config.yaml
d_model: 448
vocab_size: 16384
beta1: 0.93
Below are experts of layer 7 (counted from 0) of a mixture-of-experts language model. Rows are named router (the router's row for the expert), up (a neuron's input weights, with its number), down (a neuron's output weights, with its number) and show model dimensions 128-191. Each number is 128 + 24 x the weight over its row's rms, rounded and kept within 0 to 255. Numbers have three digits each.
After each expert's rows: a language model's description of what the expert responds to. This comes from a sample of Wikipedia text that the model never trained on.

# expert 7
router:121140100095149113126100136122131098110134136121124138101146125177091141113123175158117125215093171107090126130154137127102138145146168126074124147136122128154153104099144118159154135156121162
up0:132113104132116089171150161122104128129172117137130132122114134127108095122107163141130121103124152093122082162143149134137076110113129168155104149108085093137106109147115174115117124155074122
down0:110128150142156159138150111116100122130083116150105147110114124161090132109139098116170117109122093080098159123120142101182099145111143112131157133087140145145100155151147143130157128144140114
up1:149094117173132130166095099136105133124137110134095083181110084134144144098152138117145163151101132120104135153149127155098138140152147121135137139159123185140136136112116113153096101160100160
down1:161112173128101120074129164097115124102149155150154137121103123141078140093164107142148122126103168149087146134152110090139124136131124151151155109114134138159089132115133129122127110089110120
up2:119158142151156180159162183141108124165119069117136107117176108151138140164135114088120170132117128128097159126128126109104091088149131133088169076119136115115142106114155137104125119159147131
down2:138129138125112158129162090174107150127116154152120114083154113105154157126127101082114148133111122116095087130110166123165118144169174171133150108114145112105127114157143098107128133132158112
up3:059130149142091135148120149136117146105092147145107103080141130091147098119115143134125106127115142121172133080150099099129140137083116167102126131149151151130130099128120182113142139126126114
down3:085156129178106135132109139167180078093123136115112119116121117106113141162087128091145060155161145136128136149128119162125129165113138145145136122162115112095105119170091132140130113118096125
up4:113149156126121086155098125112133139155158147083136140103099106151099133119186143139098151173124164137157124219112122135164146161119121109123124153135134148141124128137138110131136060104113123
down4:088119105167100167157151103131143084111139132128143127150196137116137129134127107133152102155119094112131138103117095155142110105122102110149168149109148146139094130089121105112115152140142153
up5:107094139176120173164134144116142143171143201147106144167120094106126143127078103161111120101108125156133112117079120132129167146142120125118132137071109133171140127134116139126071123119159153
down5:164137126161168173071144127124161094151143134106111138136140090158148113133147109109138135095171128130125105124115123104098133131163135126109123138110105136104122159119093120139088121121148083
Description: Main verbs and auxiliaries following a subject in narrative, especially sports and careers, such as was, took, won, announced.

# expert 6
router:150120117146120132113114165147149111151139140158104092130120110142088129148126109118107135164121144093105091091142113161159125142094139146100168134149123131143142166140129139083109141121138093
up0:126112113122123134137128136123131137042125149087115164108146122125174140124109156160155184106097105111105078103151129120156098107112075085145123120139095139100136089163124111116144141121119121
down0:145121112142117125146122138140138088152144118076060174127122104145113153100126088134144139110110092122120146129135114182124123122123113142119129112165067116111129105134150045128138115130128107
up1:142130110097131154169120153128122154128124108090121161088135150128145128155116162112073103091125072128163165133119154119108075146126157194111153102109133118153081108147138116129159148130167115
down1:163129128116085129145110151165143106093117112151149088112115144087111091144099101130105126111157127130154129111126136188130132110126173132077146158130098129130104123124128134123123118155143136
up2:172155142097160111102129154101114122091143119114116131108138141138128122115136100120154132117144170171176131147101128126135184128109066118108141108078092141136176139139149102092145151130142120
down2:137136105115169098110153158127111128132132131107123145114100156169094143122148153140072146139114084125123141102121165134119105130154114146116139079135155123089141124153106153147167129120085120
up3:169124110166112140095127113186122140118114149125158121148105157119157132092139090120103167163165142125130119130131105107093129152166146115110141130138086149146141139132132158178125114140138141
down3:131114119136133112125129129139092115169093126168147160111087164099136110113153140088153115101118130110152125147132133142121131141137113133142116102130156184129113095119129150136132136107129122
up4:123070118169142153153112126141067126111079139125161091151193144153153126149114115147106154086134120126182127144141140109129149145155116102144140145154123135105124119140154159099159064138103146
down4:135158160074116156149103092129150124146158079126146119117153159093161093143126167132126135176111099178137121151127117133129143126143149139137123129128118139138099137190086135132134133105143112
up5:098139117121117174144131134093130097108160146175107121126118130134054143076140145136114133150166139141096106155096124170138128133141149077125159169088069106107114106141123119160083116181126143
down5:150124139101114138119166084106178139086085127123079137124144107147085165117098177159138114156120135102093129165175123131109113096096159124129118098130146117157064129127099142121126108144100127
Description: Table cell separators, figures and field labels in election results, infoboxes and census statistics, such as Votes, Coordinates, Total.

# expert 4
router:159141094126093143141109153133163071132134124105111141122082100129088148140186103126139126164085139094099144131100142159115068176127113145093141110120153134128165156156146162124167086157135138
up0:112149155163108112099134109119101133126109125102122126144125084176140135144169119144118125107165149132107095121094111084153081137155184122139126116161174121111115142081183158132139177147139105
down0:120143137118096132146134114141177145117126122136122137170084091139094137114126072135115161154157131153174111092133149097115113109097103185161112143140138117142113130148114148143112131168110137
up1:121111141097127189131137125112105110134124162112130142108141102117116124125135115151117155152123118117104111073128122131144096164117151098120156086120137149129159135163139152158125122108141123
down1:115145136121124084108111104130117122161111167177136155128133125160111149134125136138089170144118128109159155103109129147159148149137090119097151142141108127154158127076115055114179151145146082
up2:140124114165096177094140124168174116098132113171103099077109170132104110147147135160121134150096128118103129109121076128112133149124113187125110177128160077117119119101127147135143119109158156
down2:111146145083150153141166134146141129111102081140134094105120159119128135145073153110127116107151156092102112126145131138125124131092107100091135128163109139158168127110130086136123163108112147
up3:122120127158104129156136105117183116133144146143140136169095119101176134122171107138125133152123121128125168154190111118124120113139143105081115150183142153136188172128118098164129141156075153
down3:106141093148121125136097126163143151152125084094165089150116180149136101130166142085178100150111125132110084132179152114133103098105165131135132115102129121139123114120140127155114143163158110
up4:166119129080114159164167098136101104097167115125138104128128138090132146123128179131116099102117161119190102137154117132128114100118156149136106104157099126167078132154132113146146128141110134
down4:103126143170141135127138132143163131138120141164078118096103162121108080141096121113119107161112134137111093102132145129110088168103114112125133151156128107141102142126145134114121130132119106
up5:120105103113122117171134152151136105129109118133150118117155084117126156146116121185124159129145121087129160184130146153145109112165158147172154123136141130145115121134195103150119122130138166
down5:131105127132120157115132144134095126149144165093121149165082136106152149134116138150118103110156107140157140066126183081141118134151152132114097166110123130147105151120119128114122145080103144
Description: Articles, prepositions, conjunctions and quantifiers in explanatory prose, such as such, some, these, because, that, include.

# expert 1
router:135152077136134117116118152136088104145096157127153095139124150119072126148163140106134098139131168147117155128149147153110116132129144128135107113122161119125105085164124156116103100121072119
up0:123120128125105096136151076148088130115163135133151108157144114141130127133158122148164124143073155153119151104119125166137136180142116180097116128146112150158122153128109115133117170142091113
down0:102188151147117161135130109140140112104127123146079131142088079145122163107127132108114116122095118114102162134116131136097099148081143108127162139130121165122104118100118106129144085172131116
up1:127163100125115149101097102163155150141150129130140118131128140082192122106157085127123129094158099086111126127107105119104137121125099133125117107183121062128124130107141114153124104141148161
down1:183082127139099148121114165117103102141132145132176087128151123088180154075135192157112092158169145103132118154154115107164148110114161104149149129111138061101145129107136114113178101117091163
up2:166136133145110150124119139127157117137147159115080125135089134106190164098150136119148116149157152140177128112117116126155155159134116127122164099132118099125108173151136163111130113148101155
down2:081122141146110174161140114175138142155104091157122156110110147127121126119146148147168130124168126153118143160138165105115174101118106154121139088115138122122093115129136129136116120146114139
up3:119091078140124153121087139129124088113097115186103148130113152095171125112112116151125146118158128149089133154178142086124137151088140132121099141088156114115088135103094099106100126119106170
down3:089100132122134136127121143162104102141150150104079159125100127117121139111112070095126115131090131175130123166135097153141124154162146109137113088126139126147134169123146159122106177110153124
up4:098113109143124145129155170097153127130125134113149119122098181146111109155110120181133153124150143148144128150142086117098129115124124137131117109084112131144135117100124089160116144149142086
down4:135151119111141119139138165113102160152138155154106140122132104120171183144093145113136101127151121167161106087160158139116100195186123093115131115095139178159142143132135124137091170153148128
up5:130132117130120134109119135122101158124132117124083136135156153086073103120153138134127154105097120090129124093143100106097115117134084125122114134166105105151111103102117126155114084152127110
down5:158114141152141154145089152142133134122107158150159070158148124126095104150145063152165131096125136133165109122140139110145156112121104117096135131133148116165115175136172137076141087094082136
Description: Digits, quantities, units and month names in dates, tables and measurements, such as 50, million, km, September.

# expert 2
router:145164147157126106126100152131107108146107142069129126155064175141130171115162099128143145151131160154154121137119118120122108110097159123089106117158156097127151144137143166108116133139140120
up0:162145146113070168107104131146134122143107164139164117144111093093137156122129150109098114154091104110138137120143152132138110123087105117122115119164140111132106139137133121101118121142155128
down0:132150110157119104161080054095146101108121086131145098110143145128089158110133154142122140084074168141133108126120111132118136160086116134121051114133108073119133109120168115126147158128135131
up1:129128142093113140053119145140153151128135176154164118116098096130149115151138117119139170137123107127097078151129145125106118214135081097152143129139148150184126123117085128146125143121168160
down1:064155129157102119149127108158138137150154155147140108134146092086143114099110103091111108063149140088124110134161125151155149113172141143112116141104089156180131126127134137097090119102096122
up2:125117122152153168159121129069137126131113117106120126134122133113099174184122159121131149154086132115158117100132109173148111114112155106116146121129148130106107178161169148155105118099166134
down2:136127093127131170118152116142124091157117150193127107140122132134120119142126129147113129126128176095157096151125174088115129139064136114135153160116094131155118146095186138167075130121157128
up3:124118141118113130164149116119129095118148145204115118136136129140134149149141137159085126143119140104092126082119129104126080152140162130118109126085145080171128133104154084151117148128142181
down3:123177149136139139135111147125133116180078145112115107165139170173148163085119183128122150141164166117130155128146091204139166116108119084134171144113107108086152116140130172154111148139127120
up4:097154110124127151152120152170137146161121117115161106137151101103117143137160151127182097162175145103114097091113114079119077122097122138102139145110080117119113113091123096125154112185177084
down4:109163116140124117168166119124093147101119111165094171109094117152097133130094158142131115150147131139088101138132138094146158137123095154131137146124120116155184123153129156112160139115156081
up5:165115118162087128095152100155135144150097107155139140099136111129117148121166121087204091122144123136132123165120129128171121157089093106143101117107143141144137124141121099136164133133160112
down5:134090139155169111134139136106111135146140131128130105121125107147166132129170171135142163177148128150127107118123123107127207118104081118122127110120131095086144131153122129145117148094117144
Description: First capital letters or opening syllables of words split into pieces, often names or rare terms, such as Th, Ph, St, proc.

# expert 0
router:085131098139131102120085176133125167157109142105147160136115149111111135112149121109162151149097123111131135142173142120165143120135153150095111118100107130128134158152178151119118084152150148
up0:095098100103115137125123138158139099167103117142090103122134134165130129110172161138134149160119147174112137094142120113139144138085162144097121156091108126149116143111120140145103121126123112
down0:103127127145159147111131120138092115096134135115169119131144110101114109143117116102150117118144139166075101134116109128088095125145156118109140167144104142149134101091130144123115106152130128
up1:129166099118115129126147125109160137122162117109126150155137118090124145166096147147127106082121099119127159089092136079112117117146138155143130113102093119090122113155150162133118157107137148
down1:150149138105143107124165163136151137176128169133149146114091087141135128138112127140105121142054153108175089132141109122127088137133125111129126133138123114136102138124155125098086126119127173
up2:158129158144100132138154108140136166160120104159166122122157132159098112134108123133084125195130088123114119089102155127146162139113129077114103122085132101176154178165151118096146116084139135
down2:125095166168140110147147101116120114103133117105111161104131150125141097138153126153107151142128136117159136110111144084135084130160125151111130134135107115167133127102126128127121131120111112
up3:127122165143156118126138102141193159158130116089132140143108141109185122164131111143123141152099118137101147094159112132149145143096149111102127138113149113147117145149135149095099140100118116
down3:151148105115119075117147100125074089147132118123124151076127155107121082093101136130097124141109105164122110150132145134153121123125125091162156111087130156125140139160168144184155116116125129
up4:091134108085101145097126118137096101135108145114149111146109103139108109120146132124166142168106118129135132134165143123102173104124126149077120122115123124103114121126111157173180127138147153
down4:134106113109112140138112119160157137146116143135140137119154081155094117155097109139142169155129133173165113082088124176116103131173118088103183110134137084083115133109107084141143084133145117
up5:133124094128136112144113137102100102179145155144161166164145119151088119136129132165123120122136123121172144176147113134125139121108150118145129121142172186142121146130153136127109138111089121
down5:139104141127152111153148090118145115098137119182118174155138143130125144124126160174154170121122141113109145120122144105111121126062137129110101143115138150135125124115115139115149140166135125
Description: Prepositions, commas and place words introducing locations or origins, such as in, from, born, South, New, San.

# expert 3
router:144140132139120165151090103111115129153080126140123133106134148160093155126153141141125149169093169094149128128127115142133124090135183151108136097129126137135149088112138118122137138125143117
up0:120167133141123130124138102094068110159150156125116115114139087152138110147149132147136141089109109132136145126129136147144150123143129180151124133102089154089112134144136144114137117125136099
down0:148138112135131120128141126139136068163117137139122105148147106127156083159149138130123147159167101121147160067143104139146139092114081103089132141103177115138180157147122114101107158112129136
up1:148133105117099188117134109115151126129104129137123176115156158113120118165105142113151163157106096152122082163153191141100095135110111123101132104127129139140119102133108104104132127128145146
down1:133131134148169110131104139140106144138170156124130158112177083157173121102154135123098123164137084122122144143101147148103119168114124112165102124174155150141120103158117098183126135144077081
up2:110127142148113111143089132119134145161120111187145098121163119125162134082157150114096108157109120134098089157105121154174171134078125122150134135091137101125092114170078142128094136113108115
down2:084092152089124152106102133131107144097117151132114061114129097112116166122127152117136118189151153093158142112131137124143135116145056130140123158062105097132084121147072179093108098134117103
up3:175145119117160169135159106130120155122151105128131112148159159113136147132126115088104140133076117127152124064149138154114139122118156105132128096114117109111125151139134167110107117134145110
down3:107170119151130147087112137177120175119137107185087110126105124123168153086128162113134154125090168140151093114162122086131119114096141126144139122095150089128113128138134109127102157124106118
up4:082123126134145113110134151090148119150110106130117168120152096178126118133159153105118168091172150106118123136130158163120124189131138154173056186128128111123143148125143109108097119115152139
down4:134102118129152151109097134131125120110128102085178177112149097125169142094143132122148147149100117151134176109169120053126128121095114160143138123142147113143112101136098188124132139161150101
up5:106125113123137148116103109116118102129119105106136112138101095141057137144121184154075128164170138101078192132125120138122075095111155165119120110156132131135137122165140139161157124114111111
down5:111137147129106147135135134184121089174132103139118121075136091152130117102143086146158111099170098135125130145121111110107129128138108144133119080129111146098125129105084141149147144097126096
Description: Common first names and final syllables of surnames or place names in lists and credits, such as John, William, -ne, -an.